Experts of a small language model: 64 experts in each of 8 layers.
Below are experts of layer 5 (counted from 0) of a mixture-of-experts language model. Rows are named router (the router's row for the expert), up (a neuron's input weights, with its number) and show model dimensions 80-159. Each number is 128 + 32 x the weight over its row's rms, rounded and kept within 0 to 255.
Before each expert's rows: a language model's description of what the expert responds to. This comes from a sample of Wikipedia text that the model never trained on.

# expert 31
Auxiliary verbs has, have, had, having, can, plus with and is, usually after he or it; also table separator rows.
router [111 101 144 132 128 114 133 153 149 200 127  77 149  77 169 117 141  99 112  86  91 128 173 127 147  52 131  59 126 127 100 142 104 136 145 113 102  93  52  62 132 108 110 101 114  96  93 130  73  60 156 112 129 140 128  89 148 181 102 130  91 156 109 178 150 161 165 160  70 120 114 141 138  70 171 139 169  86 144 167]
up0 [ 48 108 124 102 135 131 128 161 154 121 141 103  88 120 142 127 153  93 106 100  96 158 145 153 109 141 201 101 132 107  63 140  73 162  77 184 131 116 164 127 152 120 120 144 108 146 158 142 150 150 147 150 141  90 116  66 104 184 146  88 123  79 141 101  84 154 126 134  67 170 111 114 167 113 166  97 151 150  93 127]
up1 [107 135 129 204 144 114 140 160 237 128 159 203 115 170 196  45 150 126  93  75  93 167 138 118 137 117  79 112 145 159 115 135 150 109 146 204  87 155 121 136 166 110 183 154 107 156 112  80 168  99  88 151 170 119  95 102  88 145 104 195 117 143 133  76 170 102 141 108 144  71 159 209 139 125  87 125 131 107 148 113]
up2 [142 101  93  99 143  95 132 146 109 187 148  57 166 179 187 140 153  97 108 102 144 146 108  92 142 120 132 157 145 110 154 123 163 178 155 107 153 105 120  83  79 189 102 123  94  63 156 173 147 131 189 153 108 156  74  75 190 143  98 102 103 150  74 108  94 156 163 161 108 150  56 148 170 135 123  66 204  49 105 158]
up3 [167 130  99 190 148 116 139 155 146 119 110 138 107  77  79 123 125 142  45 170 159 113 134 170 109  99 107  46 186 146 120 128 136  85 127 111 109 118  95 130 100  96 112  52 131  89 101 135 161 128 126 126 147 145  70 126 156  85 115 142 121 156 176 150 170 146 151 134  79 167 120 127 170 138 110 187  93 163 132 143]
up4 [ 94 101 189 157  53 126 155 136 139 113 126 136 140 169 111 189 136 135 147 116  86  74 103 165 148 133  68 139  57  99 137 135 192 123  78 181 121 147 100  74 149  97 133 182 121  76  54 124 173 139 165 157 131 129 115  97 111 124 129 112 106 133 139 168 126 150 217 132 162  92 110 131  40 161 106  45 184 123 107 160]
up5 [142 187 120 102 155 170 135 129 122 235 110 115 118  92 145 113 162 174 165  94 139 132 157 113 138 143  66 169 108 106 135 157  81 137 134 135  62 101 116 126 156 150  91 138 189 140 160 159 102 136 120  71 177 147 149 109 154 123 136 117 157 120 181 105 146 100 126 111 148 104 170 147 156 108 113 141 198 136 144 159]

# expert 39
Field labels in infoboxes and table headers, just before a colon or pipe, such as Location, Coordinates, Candidate, Preceded, "Maintained by".
router [149 134 108  99 167 144  52 146  99 218 146 112 160 162 108 100  84 108 110  90 116 145 146 152 117 124 124  29 122  99 106 161 101 159 102 196 109  97  74 117  91  78 182  31 189 119 108 126 131 115 119  92 126 134 171 174 139 144 116 153 171 114  98 140 116 131 142 171  98 122 135 157 139 138 120 133 105 105  99  99]
up12 [115  91  78 157 179  90 140 143 181 135 158  61 143 137  60 146 179  87 103 114  98 100 128  84 139 164 125 135 177 150 152  94 150 130 118  88 110  58 213 137 158 144 120  60  93 113 130 110 114 149 134 127 174 123  97 127  99 143 116 110 126 116 150  97 106 178 135 103 128 167 133 148 151  93 136 117 137 140 108 122]
up13 [ 78 133 110 141 144 131 138 139 131 193 167  97 152 161 188 100 148 184 118  97  78 133 138  72 104 100 135  82 110 163 117 176 157 141  85 117 165 174 137 141  73 115 153 155  92 141 146  76 174 144 131 198 141 128 139 176 106 107 102 106 127 115 140 125  83 117 179  83 146 142 131 152 117 100 143 209 139 175 153 136]
up14 [137 131 116 125 127 122 111 128  99 206 107 156 185 149 131  62 154 159 106  82 143 155  91  90  76  87 108 140 131  95 174 147 114 133 132 149  87 141 156 130 170 109 110 130 137 106 141 111 138 115 149  77 129 164 117 105  90 128 106  86 172 153 125  84 127 145 152 113 118 127  91 108 135 109 111 134 174 179  79 117]
up15 [161 116 180 122 123 123 110 175 107 155 127  94 156 105 149 141 122 108 116 172 138 107  53 107 144 139 156 112 127 139 124 125 155 140 137 126  82 170  73  98 109 138 132  63 179  97 110 135 115 170 185  76 102 209 132  96 122 108 123 117 104 106 106 168 147 113 132 132 107 124 137 139  73 190 110 109 102  97  35 202]
up16 [165 171  74 145 140 142 177 138 115 158 148  64 158 180 136 127 121 137 112 148 136 122 118  89 153 101 134 129 170 148 120  82 129 149 134 149 148 142  75 167 152 143 131  98 111  83 125 129  87 138 136 134  98 132 177 203 142 125 135 137 182 170 100 162 205  41 162 112 148 111 123 150 149 115  77 147 168 113 142 144]
up17 [104 123 114 113 140 115 143 165 123 130 161 123 142 128 104  82  99 127 112 104 122 141 168  52 123 148 129 103 162 140 141 105 100 166 113 155 164 133 125 146  90  93 128 103 159 143 151 134 140 150 151 164 108 130 169  63 144 175 162 165 116 156 101 106 165 121 116 121 105 121 153 143 147 131  59 139 161  94 201 141]

# expert 25
Word pieces with b or p inside place names, such as Es-b-jerg, Bris-b-ane, Wis-b-ech; also words like due, During, exp, prop.
router [ 96  60 105  44  95  93  42 132 161 120  92 127 106 124 158  96 133 138 164 116  96 116 194  88 157 133 149  74 104 131  99 121  75 156 157 109 126 141 127  84 124 158 209  94 184  88 135 164  69 150 142 101 119 168 116 141  76 176  57 135 128 145 118 150 101  91 150 146 155 133 129 123 102 103 139 108 184  79 129 150]
up0 [111  66 119  48 150 110 116 116 107 125 141 117  74 140 172 105 149 142  99 109  96 151 172 123 168 147 123 170 130 100 134  84  89  88 139 126 109 125  90 125 102 189 149 112 137 192 129 139 111 138 160 115 128 157 131 194 119 121 132 118 133 191 143 167 134  96 147 157 148 132  91 146 128  96 156  62 102 173 132 123]
up1 [113 126 132 171 131 112  53  98 163 166 153 104 157  78 132  18 138  87 131 127 119 141 130 129 121 115 130 118 115 104  72 124 128 147 137 120 160 137 108 118  95 170 132 154 164  79 112 153  86 156 194  57 181 106 116 124  58 138  93  90 105 163  66 136  69 109  98 128 214  84 130  75 161 130 133  94 151 125 125 174]
up2 [133  99 132 117  65 174 107 157 125 116 181 125  76 131 108 119 129 182 128 129  93 136 138  93  76 146 128 115 193  77  36 116  91 103  86 116 130 169 113 106 165 182 158 102 221 106  95 117 103 128 123 189  96 111 104 153 114 131 131 191 120 110 140 133 166 104 108 191 137 100 142 111 107 133 104 114 133  99  63 189]
up3 [178 150 116  95 131  97 131 121 120 135 163 174 119 133  93  60 131 176 106  98 110 113 151 119 162 196 152  86 129 111 135 171 162 172 160 171 118 142 169 113 120 194 163 138 177 116  66 178 163 138 114  77 146 113  70 182 107  83 132  45 133  88 143 118 132 131 148  97 109  90 122 173 144  98 119 162 174 110 132 137]
up4 [105 106 119 109 130 166 149 111 144 154 107 140 134 186 108 160  99  89 123 132 168 186  95 110 146  73 129 129 140 147 128  98 111  99  52 120 163 178 130 113 124 176 130  79 167  99 143 179 143 136  85 107 169 120 138 150  79  89 175 165 134 161 128 157 111 188 124 166  75 117 109 126 105 112  94  99 143  67 116 197]
up5 [ 92 132 141 142 155 139 144 185 115 122 124 192 139  88 119 122 152 168 138 173 135 113  91 131 122 124 100 158 159 175  92 125 117 127 153 129 133 120 148 146  69  99 152 148 114 104 154 129 125 104 138  87 131 113 102 144  88  71 121  96 100 116 180  82 125 130  97 132 112 114 180 127 173 121 116 120  93  79 115 177]

# expert 38
A single first letter or word right after an opening parenthesis or quote, as in (singer, (such as, (sports), and after headings.
router [ 90 111  70 149 118 115  95 138 119 170 109 157  92  82 129  85 181 188 108 133 120 154 160  87 109 125 129 123 114 120 116 206 135 146 146 173 105 114 127 102 116 122 156  98 138  99  83 219  71 140  85 117 156 147 103 150 132 159 123  71 154 191 123 121 184  78 154 173 104  98 154 118 122 137 118 138 210 117 123 131]
up0 [151  96 172 149 119 130 130 138 124 145 144 155 106 139 119 141 124 157 177  68 147 148 132 127 146  71 189 117 128  77 145 122 130 158 129  77 150 101 154 126 126 155 143 179 105 114 117 165  94  73  52 163 119 144 106 104 174  29 108 118 144 109  90 139 106 107 147 118 132 101  96 135 125 158 169 142 158 141 105  99]
up1 [ 94 198  93 166 152 120 144 133 136 180  83  84 171 112 127  81 108 137 146 144 108 134 150 104 121 114 138 155 135 112 140 137 162 158 129  82 153  87 119  86 125  91 170 125 138  98 120  78 133 203 157 117 145  90 116 122 151 112 141 200 210 140  74 129 112  92 107 183  95 166 177 168 119 151 110 145 137 136  67  91]
up2 [152 153 157 109  95 169 108 113 131 108  73 157 111  72 149 103 140 114 143 101  75 116 126  97 106 110 158 154 151 124 107 107 136 193 116 162 124 145 124 171 106  71  69  87 108  83  80 161 125 126 137  99 133 183  89 102 201 109 128 119 148 106  89 123 181 139 111 128 138 131 156 139  90 151 110 184 122 119  65 134]
up3 [122  94 113 136 135  91  99 152 153 100  66  97 107  88 150 209  88 112 103  99 139 138  88  76 137  96 127  90 128 156 117 180 112 140  83 138 105 137 168 141  84 142 153  93 145  70 110 173 122  73 112 124  93 103  96 106 136 121 177  97 150  87 106  90  33 109 119 128 121 162 123 146 140 147  84 108 172 179 143 133]
up4 [ 38 136 125 119  95 113 175 137 136 133 128 141 137 183 132 148 114 196 141 133 115 180 187 118 104  93 173 191 113 139 145 104  44  94 106 132 107 123 100 118 120 124 132  49 107  78  93 146 135 158 122  96 163 149 154 109 126 117 132 111 147 133 156 123 105  75  91 129 132 120 169 144 120 149 127 178 119 115 104 167]
up5 [107 101 137 151 113 108 174 115  72 119  93 164 114  61 107 165 136 136 203 132 126 108 165 123  70 146 139 149 120  88 141 122 121 161 160 132 141 133 135 116 128 101 115 127 116 122  61 154 138 181 151  98 142  72 148  96 131 131 166 159 129 191 171 192 167 184  88 119 147 110 120 203 163 145  94 101 124  68 129 139]

# expert 46
Infobox and list field names before a colon or by, such as Location, Place of birth, Succeeded by, Party, plus direction words south, north.
router [141  95  94 103 124 121  51 193 113 182 122 140 201 146 129 145 154 125 161 110 159 101 139 132 186 110  70  73  85 127  96 200  95 136  85 176 134  88  59 116 127  82 151  76 126 147 127 148  59 108  98 120 136 152 128 140 154 152 152  80 188 135  96 130 137 150 161 188 124 126 153 166 156 178 154  88 128 100  66 136]
up0 [107 111 156 135 132 100  88 136  44 161 133 143 129 125 150  98 171 124 138  81 111  76 146 161 113 180 154 166 177 162  95 107 164 110 127 102 138  85 164 106 132  68 124 155  79 167  96 183 101  93 111 113 119 156 132  77 111 118 168 187 170  98 107 182 113  96  88 110 140 159 139 199 142 136 158 103 216  22  65  70]
up1 [161 140 125 124  80 107 120 185 147 137 129 145  97 128 141 136 152  90 140 150 154  62 143 162 104 134 101 126 112 124 104 154 207 160 110  86 133 111 109 141 124 132 103 145 119  88  94 209  83  93 129 144 166 115 145 122 180 175  87 157  94 154 161 125 118 102  68 152 138 133 142  71 174 169 103  93  92  84 117  62]
up2 [ 57 146 140 114 128 123 110  80 129  67 135 114 130 100 116 143 175 120 100 186 109  80  89 138 197 149  93 166 122 124  67 130  93  86 121 166 199 123 145 111 137  79 140 120  76 144 119 151 136 128 192 134 134  98 130 138  97 141 141  97 156 160 166 181  84 117 225 155 187  96 143 145 114 164 138  76 142 108 135 121]
up3 [129 115 112 124  90 175  83 169 138 115 122  81 166 158 179 111 143 154 156 103  98 101 147 204 167 126 140  89 121 122 194 149 122 116 142 168 140  72 121 145 105  75 158 170 127  84 145  90 150  93 173 104 141 149  92 103 148 139 118 107 107 116 180  87 153 154 191 162 109 120 147 112  88  96  65 110 135 141 172 196]
up4 [144 174 110 148 121 136 100 139 150 167 125 102 157 144 147 144  98  74 116 182 145 126 187 108 132 133  62 122 174 143 127 119 120 138 136 150  96 136 110 100  82 144 142  94  46 106  92 158 161  65  82 177 144 224 127 162 113 149 142 127 161 137 151 113 123 122 169 142 145 120 116  81 128 109 167 157  99 124 111 117]
up5 [115 156  76 105 130 152 138 134 128 123 133 165 164 163  48 159 120 127 118 120 156 115  89 114 122  76 206 114 154 104 139 150 114 182 127 109 111  75 112  54 124  79 143 122 199 122  90 188  77 164 216 139 176 175 122 182  97  89 116 115 165 120 111 146 148  87  91 143 132 127 182 104 131 149 161 135 103 170 106 104]

# expert 3
Line-initial hyphens opening infobox fields after a line break, such as "- Directed by", "- Died", "- Type"; also quantifiers like several, both, many.
router [ 96 140  92  78 141 112 108 185  99 185 105  96 136  59 126 102 165 135 125 123 114 117 151 124 126 127  86 107 127  58  94  89 124 118 131 150 143 115 131  49  73  66 166  90 146 146  99  99  39 131 102 131 119 175 134 178  86 138  97 129 141 147 127 163  65 128 167 134 198  90 153 143 126 119 146 122 153 148  91 106]
up0 [144 165  99 144 122 126  86 133 126 158 173 142 167 106 158  58 124 173 179 158 137  83 187  95  93 156 102 140 166 160 160  97 128 114 130 133 133 151 105  97  95 110 152 177 145 166 139 158 122 100 119 104 144 149 132 125 129 140 175 135  91 177 125 158 119 111 116  66 156 133 141 139 128 102 127  82 157 196 147 175]
up1 [ 75 148  95 154 141  80 105  57 142 150 101 155 131 160 105 171  95 115  96  77 162 107 125 112  69 141 114 124 101 104 154 142 136  94 160 117 110 175 145  63 115 165 145 154 101  51  77  99 158 120 119 150 209 164 144 106  88 143 121  88 121  89 149  85 149  88 184 118 133 140 159 144 153 151 119  91 140 128 111 159]
up2 [ 50 192 183 125 197 116 123 159  72 128  95 104 133  88 111  67 121 107 150 118 170 173 145 151 141 137 145 131 138  53  74  61 111  90 138 142 113 140  85 173  63 120 102 128 128 156 118 125 145 116 158  95 105 185  96  87 132 159 184  84  62 124 120 138 132 195  97 153  90 123 118 164 152 154  83  78 124  97 116 185]
up3 [ 92 121  56  80 134 145 155  68 139 102 127 151 114 131  78 161 146 126  83 171 128 122 113 155 147 110 135 129 115 130 186 110 161 129  91 153 120  86 126 148 126 106 135 103 217 102 119 153  77  44 107 182  84 176 153 155 134  90 103 159 104 128 116 150  83 162  87 151 115 106 118 123 138 194  98 120 144 194 177 187]
up4 [149 187 164 169 181 123  96 183  82 130 118  95 114 147 159  54 179 165 104 115 119 124 173  94 108 111 145 139 116 159 128 131  51 132 154 129 100 176 133 138 124 137 168 128 133  94 111 131 145 167 141 138 103 133 159 117 103  96 102 149 121 136 156  99 132 178 158  90 102  60  99 142 138 146 137 124 207 166 162 120]
up5 [105 144 107 111 144  96 167 164 109 132 105 144 133 115 146 125 139 194 183 127 101  75 135 151 145 151 146 159 138 158 141 120 130  89 111 180  94  78 182 150 164 101 109 102 138 161  98 120  92 122 117 109 135 156 177 163 119 143 120  87  86  68  64 128 166 171  87 163 176 102 178 175 130 122 130 181 130 137 155 108]

# expert 12
Hyphens and pipes opening list or table lines, especially "- Born:" entries, plus odd word pieces inside foreign names such as Movimiento and Yukon.
router [ 78 117 142 102 152 165 126 147 107 180 164 138 108 123 136 119  89  95 122  87  71 118 166  99 146 115  48 137 128 133 109 182 143 140 138 163 134 108 144  86 128 117 167 101 147 149  99 154  82 104 163 108 107 186 120 129 146 191 155 106 131 131  97 161 124 136 130 161 101 138 105 144 111  57  91 152 195  98  66 120]
up0 [147 111 163 147 165 160 123 178 134 167 152  86  77 143 142 143 186  81 131  57  72 134 120  38 146 103 113 116  95 117 155 152 144 147 200 119 136 128  97 208 110 107 165 122 117 137 156 126 108 121 156 130 159 192 167 124 156 120 155 104 129 114 147 124 121 106  98 169 131 117 139 201 148  77 106  66  80  91 126  66]
up1 [132 103 135 116  91 190 103  99  59 177 101  65 143 178 119 130  71 166 137  83 124 174 135  68 147 113 126 175 112 119 106 142 118 176 117  83 150 130  81  65 195 165 118 130 137 114 130 123 127 101 102  93 106 109 142 149 132 115 117 137 158 185 112  69 177 117  63 170  76 121 173 113 141 134 132 171 114 125 131 162]
up2 [111 122  83 170  89 152 158 146 169 163 111 143 103  52 207 140 159 120 123 160  87 157 136 130 186 137 143 114 109 123  60 125  57 159 130  69 107 139 162 118 127 137 134  95 174 118 153 128 139 159 147  49 170  77 122 118 150 111 164 109 102 139 154 137 127  91 154 117 126 140 110  92 149  50 141  90 159 124 104  94]
up3 [ 59 151 119 139 119 139 166 145 108  81 150 151 119 150 116 137 115 116 156 118 114 168  70 154 119 133 139 122 140 171 155  72 118 137  76 158 165  79 169 123 134 146 150 141 100 101 140  81  80  77  87 100  79 164 104 132 121 130 179  48 161 149 165 149 111 124 111 134 132 103 149 160 118 100 125 108  97 145 131 177]
up4 [178 126 110 118 110 122 132 140 134 121 131 111 119 139  57 103  97 105  92 110 124 148 185 148 101 133 142 144 127  98 132 161 158  89 187 133  87 163 138 107 137 110  94 148 130  67 179 153 163  61 139 187  88 130 128 140 156 194 132  88  61 117 128 179 140 131  74 115  72 152 100 147 184 119 110 143 126 148 148 105]
up5 [149 129 161 136  93 105 173 105  98 105  95 154 115 110 102 113 149 108 208 137 108 175 198 104 154 167 200 182 106 181 116 165 173  69 121 151 118 158 157  83  74 166 181  73 147 140 182 119 161  91 120 111  59 122 131  85 144 150 119 184 115 142 140 165 111 133 120 153 109 133 123 127 152 148 114 113  87  84  79 103]

# expert 23
The connectives and, or, to, but, while, semicolons and commas joining clauses, list items and paired names like Trinidad and Tobago.
router [ 56 141 100  49 144  98  87 166 134 140 118 126 101  93 148  74 193 118 121 141 110  89 152  92 182 105  71 122  86 134 128 135 122 137 150 159  70  89 140 103  78  83 170 109 205 101 131 199  96 102 108 173 108 144  72 121 110 157 103 105 116 167 123 240 106  87 102 141 121 106 114 146 123 101 103 113 156 159  93 179]
up0 [164 122  99 183 156 118 100 102 120 142 127 154 187 115  96 127 174 154 127 128 120 149  88 159  97 135 120 139 146  81  93 137 152 133 160 119 129  71  95 126  94 141 165  79 155 129 193 124  83 141 103 125 158 139 125 156 146 126 152 102 149 159  70 114 144 138  97 121 179 106  98  96 165 214 160 146  59 113 110 131]
up1 [115 118 149 141 135 133 120  81 158 134 123 113 118 149  88 117 124 137 121 121 124 187 133 125 121 116  86  77 169 164 125 159 129 113 141  55 157  68 114 197  78 182 113 148 140 132 130 113 126 114 200 102 135 126  96  80  97 137 182 157 155 169 110 155 101  95  59 196  76  87  75 204 143 172  73 155 123 168 153 123]
up2 [ 89 146 139  92  80 106 182 130 122 132 128 182 129 124 104 139 163 154  88 148 133  96 162  93  85 107 106 113 109 196 100  99 117 105  78 175 173 112 193 106 142 210 154 139  99 134 126 103 130  88 107 143 126 131 133 138  50 130 193  81 115 144  97 181 107 143 157 138 100 103 132 116 165 131 146 159 101 148 103 215]
up3 [ 93 145 114 131 111 131 142 147 211 164 143 177 131 149 165  88 140 129 131 139  95  71 136 109 102 150  53 174 112 154 187 119 139 128 113 116  68  96 199  68 128 165  91 100 160  88  95  95 122 103 139  83 103 112 132 185 115 176 140 159 128 177  69 153 136 190 128  95  96 147 121 101 130 114 111 137 123 114 126 163]
up4 [121 133 118 162 121 141 114 137 106 133 106 139 142 157 151 111 140 108 134 176 190 106 111  92  87 142 118 167  99  82 113 167 160 141 103 187 129 175 189 159 104 116 120  87 131 162 105 160 131 166  99 129  70 136 179 113 141 115 105 104 117 126 143 153 140 103 148 179 181 129 101 129 138 178 135 109 171 123 151 111]
up5 [103 110 166 168 129  40  99 152 127 179 153 153 152 116 116 148 154 154 123 113 128  95  92  80 107 160 153 131 146 107  54  85 140 136 140 126 123  56 120 136 136 167 110 150  68 121 107 129 150  71 127 105 147 136 162  96 107 131 118 163 153 149 120  88 129 159  59 125 126 120 118 131 163 106  62 174 133  94 145 142]

# expert 9
Role, office and kinship nouns after a name or "was", often completed word pieces, such as son, President, headmaster, Chancellor, footballer.
router [ 88 148 125 116 134 152 131 202 112 117 124 141 135 106 142 104 139 178 188 149 112 108 177 112 165 122 117 110 104 147 120 111 126 165  86 119 167 151 122  90  89 104 131  72 103  98 117 154  90 136  98 138 134 163 145  76  83 149  82 163 166 155 119 162 154  55 113 174 166  97 143 115 191 110 235 103 115 135 118 109]
up0 [101 169 148 165 187 192  98 102 166 182 101 141 109 203 122 136 143 112 171 168  89 130 112  93 114 139 174 145 130 113 147  98 130 124  90  94 119 105 134 137 128  61  98  59  75 127 126 121 126 175 151 167 115 108 107  60 144 132 115  87 111  45 123 140 127 142  99 138 199  78 134 134 157 114  92 192 124 122 120 166]
up1 [ 81 182 118 167 111 156 127 144  72 144 163 110 152 109 182 143 144 178  74 171 129 100 147 184 119 117 102 183  58 130 112 170 134  59 135 143 120 103  60 106  66 183 112 112 106  77 164 196 135  83 196 160 179 115  69 146 122 141 104 131  94 151 196 134 112  98 132 145 165 154 120 126  83 144  61  96 139 157 104  94]
up2 [142 152 134 171 151 134 129 120 157 132 131 140  91  78  97 135 115 124 131 127 120 172 120 132 127  87 145 110 105 196 189  94 108  92 147  83 102  88 120 159 188  69 117 191  95 138 122 131  95 137 107 177 141 131 145 151 128 154 133 141 153 156 166 175 157 136 143 159 138  90 105 139 119 116  93  91 150 111  76 127]
up3 [ 90  73 110 101 106 131 109 175 143 179 161  88 132 152 117 164 116 132 153  94 133 110 113 118 180 103 167  64 117 189 130 114 123 193  96  83 212 133 131 145 162 102 102 130 114 107  90 157  91  91 102 231 150 148 126 119 164  90  88 164 127 145 107 182 142 149 187 139 135 179 108 132 148  94  95  95 129 168 118  58]
up4 [133 124 110  87 187  92 148 117 155 113  99 168 111 125 138 103  96 168 138 124 170 129 117  75 140 123 150 109  98 120 131 135 126 182 145 152 118 135 186  56 122 110 204 140  91 136 126 162 151 104 127 121 171 149 104 123  60 149  99 152 133 113 105 157 114  67 136 130 152 107 131  94 146 203 158 109 101 127 179 116]
up5 [109 139 124 115 124 153 185 113  91 163 136 135 164 109 151  88 141 116 160  92 154 131 159 156 120  99 118 115 156 173 103 138 136 132 126  97 143 191 118 141 101 167 181 117  75 171 143 102 126 111 104 155 127  91 102 108 158 146 172 126 208 111 138 172 110  78 114 145 113 138  99 141 153 136 152 147 116 163 146 100]

# expert 5
Word pieces right after an initial capital letter in proper names and abbreviations, such as J-av-ier, N-J-DOT, H-UN, M-15.
router [149 111  93 117 131 157 149 172 138 173 144 115  84 118  45 110 122 140 142 105  86 109 153 130 158 102 112 120 123 119  66 121 131 134 167 213 121 135 104  92 107  65 208  99 143 111 114 123  58 112 125  97 119 133  66 125 150 175 131 172 169 168 155 180 173 125 136 148 126 176 133 137  95 112 117 112 145  82  73 152]
up0 [ 98  64  74 136 105 110  95 153 140  79 126 137  90 167 142 138 211 120  92 111  71  99 123 134  94 136 103 137 116 131 130 143 173 107 137 201 153 103 111 112 102 144 115 136 165 159 136 130  93 112 158 121 103  61 148 121  67 129 158 124 134 140 161 120 153  83 167 148 126 117 166 135 136 132 120  86 145 139  77 158]
up1 [133 131  87 111  81 140 158 170 141 142 126 107 123 127  91 112 165 125 112 101 155  98 127 141 140 162  72  69 117 168  95 130 144 145  95 175 132 118  90 130  91 116 138 159 129 143 158  98 160 144  93 102 133 113 153 167 137 158 154  99 143 111  75 157 100 108 160 116 143 146 131 120 102 161 200 188 149 147 125  89]
up2 [116  90  84 138 107 118  87 180  60 119  92 102 172 119 103 161 126 168 178 181 130 165 124 124 131 131 156 122  66  50 121 135 130 137 112 181  94 117  98  43  74 128 169 117 134 117 144  93 145 127 139 170 163 138 205 113 116 186 131 162 127 158 110 124 184 147 120 118 111 149 169 193 181  86 154 127 133 114  71 182]
up3 [124 145 126 128 180 150 150  99 116 127 138 124 111 140 129  94  91 149 138  98 118 166  91 155 126  60 165 133  98 147 112 130 103 170 171 122  78  92 128 176 198  74 129 116 134 147  80 138  99 179  66  72  94 127 133 153 141 143 117 151 151 131 143 176 136 154 106 160 118 130 139 102 122 215 143 163 144 104 103 129]
up4 [154 193 155 144 123 113 117 150 137 131 160 147  99 120 137 135 100  93  87 175 190 103 115 128  77  56  66 135 123 114 103 132 143 104 192 174  65 125 143 120 107 109 127  44 139  60  92 130 111 163 135 149 143 171 131 131  71 169 101 134 169 118 115 149 129  77  71 140 142 138 172 145 152 154  85 136 122 186 138 155]
up5 [192 137 121 118  84 167 104 138 178  95 144  73 129 158  89 108 126  69 112 106  94  86 135 111 143 105  97 216 103 142 146 109 108  91 140 117  61 211 119 104 152 104 177 133 137 125 119 116  94 142 102  89  81 170  90 118 102 180 130 136 121 101  40 136 196 177  86 160 157  96 140 129 177 135 107 121  92  99  84 141]

# expert 10
Word pieces right after a capital initial in names, especially South Asian ones, such as J-aw-aharlal, Y-eh, W-WE, J-ame-ela.
router [ 91 107  75 141 152 108 131 143 110 111  97 121  81 112  77  95 142 156 146 112  85  85 131 114 143 131 117 125 111 119  86 100 132 174 174 152  95 144 104 152 157  96 201  74 138 118 129 127  85 110 105 154 129 161  62  93 134 161 123  94 186 196 109 154 137  89  90 173 130 107 160 103 137 109 136 131 151 106 130 154]
up0 [ 82 140 184 152 136  79 179 170 114 113 116  99 125 100 154 121 113 132 105  97  40  86 172  81 136 163 124 143  94 128 119 133 141 146 158 141  85 149  95 107 106 149 143 101 121 206 121  58  87 121 103 104 178  99  85  63  71 177 130 111 142  90 126 112 121  76 181 138 135 139 122  99  55 167 123 154 106 153 165 121]
up1 [ 75 133 161  56 178 152 142  91 102 138 102 109 137 112 116 151 128 168 122  78  94 114  98 134 116 158 118  91 140 151  99  66 131 157 190 191 104 121  89 112 117  89 121 122  80 141 145 118 150 176  85 132 163  96 185 215 137 154 160 102 130 171 108  80  70 154 134 133 140  92  94 156  88  85 140 146  91 129 160 107]
up2 [132 111  82 122 145 150  89 158 141 107 117 117  86 142 122 115 120 138 156  81 119 125 102  99 109 126 125 111 116 150  83 144 136 114 124  93 124 176 150 128 102  96  92  78  99 135 129 133 156  49 133 127  57  79  70 144 134 138 142 130 150 114 135 187 131 188 129 151 146 138 128 188 162 105 186 121 142 113 155 129]
up3 [173 208 150 133 120 116  82 131  81 168 116 120 166 119 131  73 125 155 107 140 152 104 168 139  97 101 129 132 113 141 163 138 128 119 136 115  95 117 171 103 164  88 102  88  99 150 146 151 143 220 162 109 126 132 155  65 126 151 129 163  84  98 104 174 132 125 163 112 168  92 117 143 121 118 134 162  63 114  93 147]
up4 [147  87 117 207 130 110 139 166 163 102 119 108 138  97 131 120 110 143 166  96 179 128 142 100 147 120 109 177 109 141 115 115 132 159  97 108 170 173 140  88 156  89 148 120  65 150 172 111 114 110 142 173 131 214 163  85 150 189 138 149 172 138 145 161 186  95  86 119 185 104 192 160 153  97 137 165 163 184 149 166]
up5 [143 110  69 130 103 148  94  97 118  53 102 124 134 108 110 116 110 117 114 134 114 104 167 105 104 143  84 174 121 137 144 208 166 128 168 110  31 139  71 137 129 152 172 124 130 100  99 115 113 111 137 110  87 151  70 111  32 125 138  91 105 133 101 118 143  65 146 136 118 123 173 106 146 125 121 139 158  91  83 134]

# expert 17
Conjunctions and list joiners such as and, or, but, with commas, joining nouns or clauses in prose and lists.
router [114 169  80  63 147 109 110 130 130 148 109 157 106 130 117 112 163 129 112 131 127 104 159  77 157  99  64 132 122 132 115 114 106 150 125 172  80  73 131  75  67 123 174 100 172 116 135 255  84 105 114 154  99 140 105 123 118 138 115  97 115 146 131 184  96  86 112 161 115  73 138 133 104 115 129 131 154 150  87 169]
up0 [114 178 149 193 194  70 126  98  98 126 123 223 191  99 176 155 142 114 116 128 124 149 111 163  56 168 106 103 116 128  31  85  92 100 100 159 109 167 137 102 107 176  92 179  88  61 159  87 116 160 124 125  98 158 152 103 163 141  95 112 151 115 100 155 158 117 117 106 128  73 127  74 137 125 103 122 214 144 129 142]
up1 [118 141  71 138  68 171 101 152 148 142 125  96  98 110  97 180 128 159 172 142 154 190 109 135 108 125  87  92 126 145 145 156 116 162  93 168 123  55 163 136 179 100 137 118 102 119 161 103 132 184 138 195 237 157 165 137 143 102 102 117 120 124 100 135 142 118 173 152 162 130 150 139  71 131  88  99 149 129 107  73]
up2 [101 102  71 117 104 138 104 153 106 122 145 107 171 149 162 108 148 189  70 187 108 130 148 105 121 161 142  81 127 172 111 118 193 184 105  91 133 124 152 157 159 137 115 152 173  95 120 123 110 104 136 101 159 105 137  84  89 125 152 123 100 115  86 196 152  62 159 203 142  84 102 139 144 147 152 119 105 171  76 108]
up3 [ 51 155 119 135  93 142 103 115 164 154 119  63 166 147  97  96 144 167 152  68 138 147 158 104 146 125 151 146 145  95 193 110 128 172 132 151 134 131 141 131  88  90 143 208 145 129 143 185 189 113 161 110 130 143 166 136 130  86 103 123 163 158 145 110 130 130 106 112 117  77  92 110 184 156 127 134  91  85 118 144]
up4 [102 101 136 102 161  65 132  96 139 118 119 109 158 146 112 176 131 135 170 172 110 139 207  86 120 110 148  81 148 173 124 214 186 122  86  88 189 117 161 168  97 117 129  86 137 171 100 138  84 120 107 203 141 136  98 128 149 102 150 117 159  92 142  93 168 150 149 116 147 140 129 160 135 130 101 119 143 120 182 168]
up5 [ 88 122 167 179  76 163  97 158 131 154 102 104 132 120 153 137 139 128 127 144 119 115 142 122 102 142  88 178 162 176 129 160  98 136 121 146  91 161 126 133 115  87 165 114  84 106 167 121 144  77 126 178 210 112  83  88 165 163 138 118 166 200 120  87 151  90 122 117 111 129 158 138 115 181 143 170 151 166  99 173]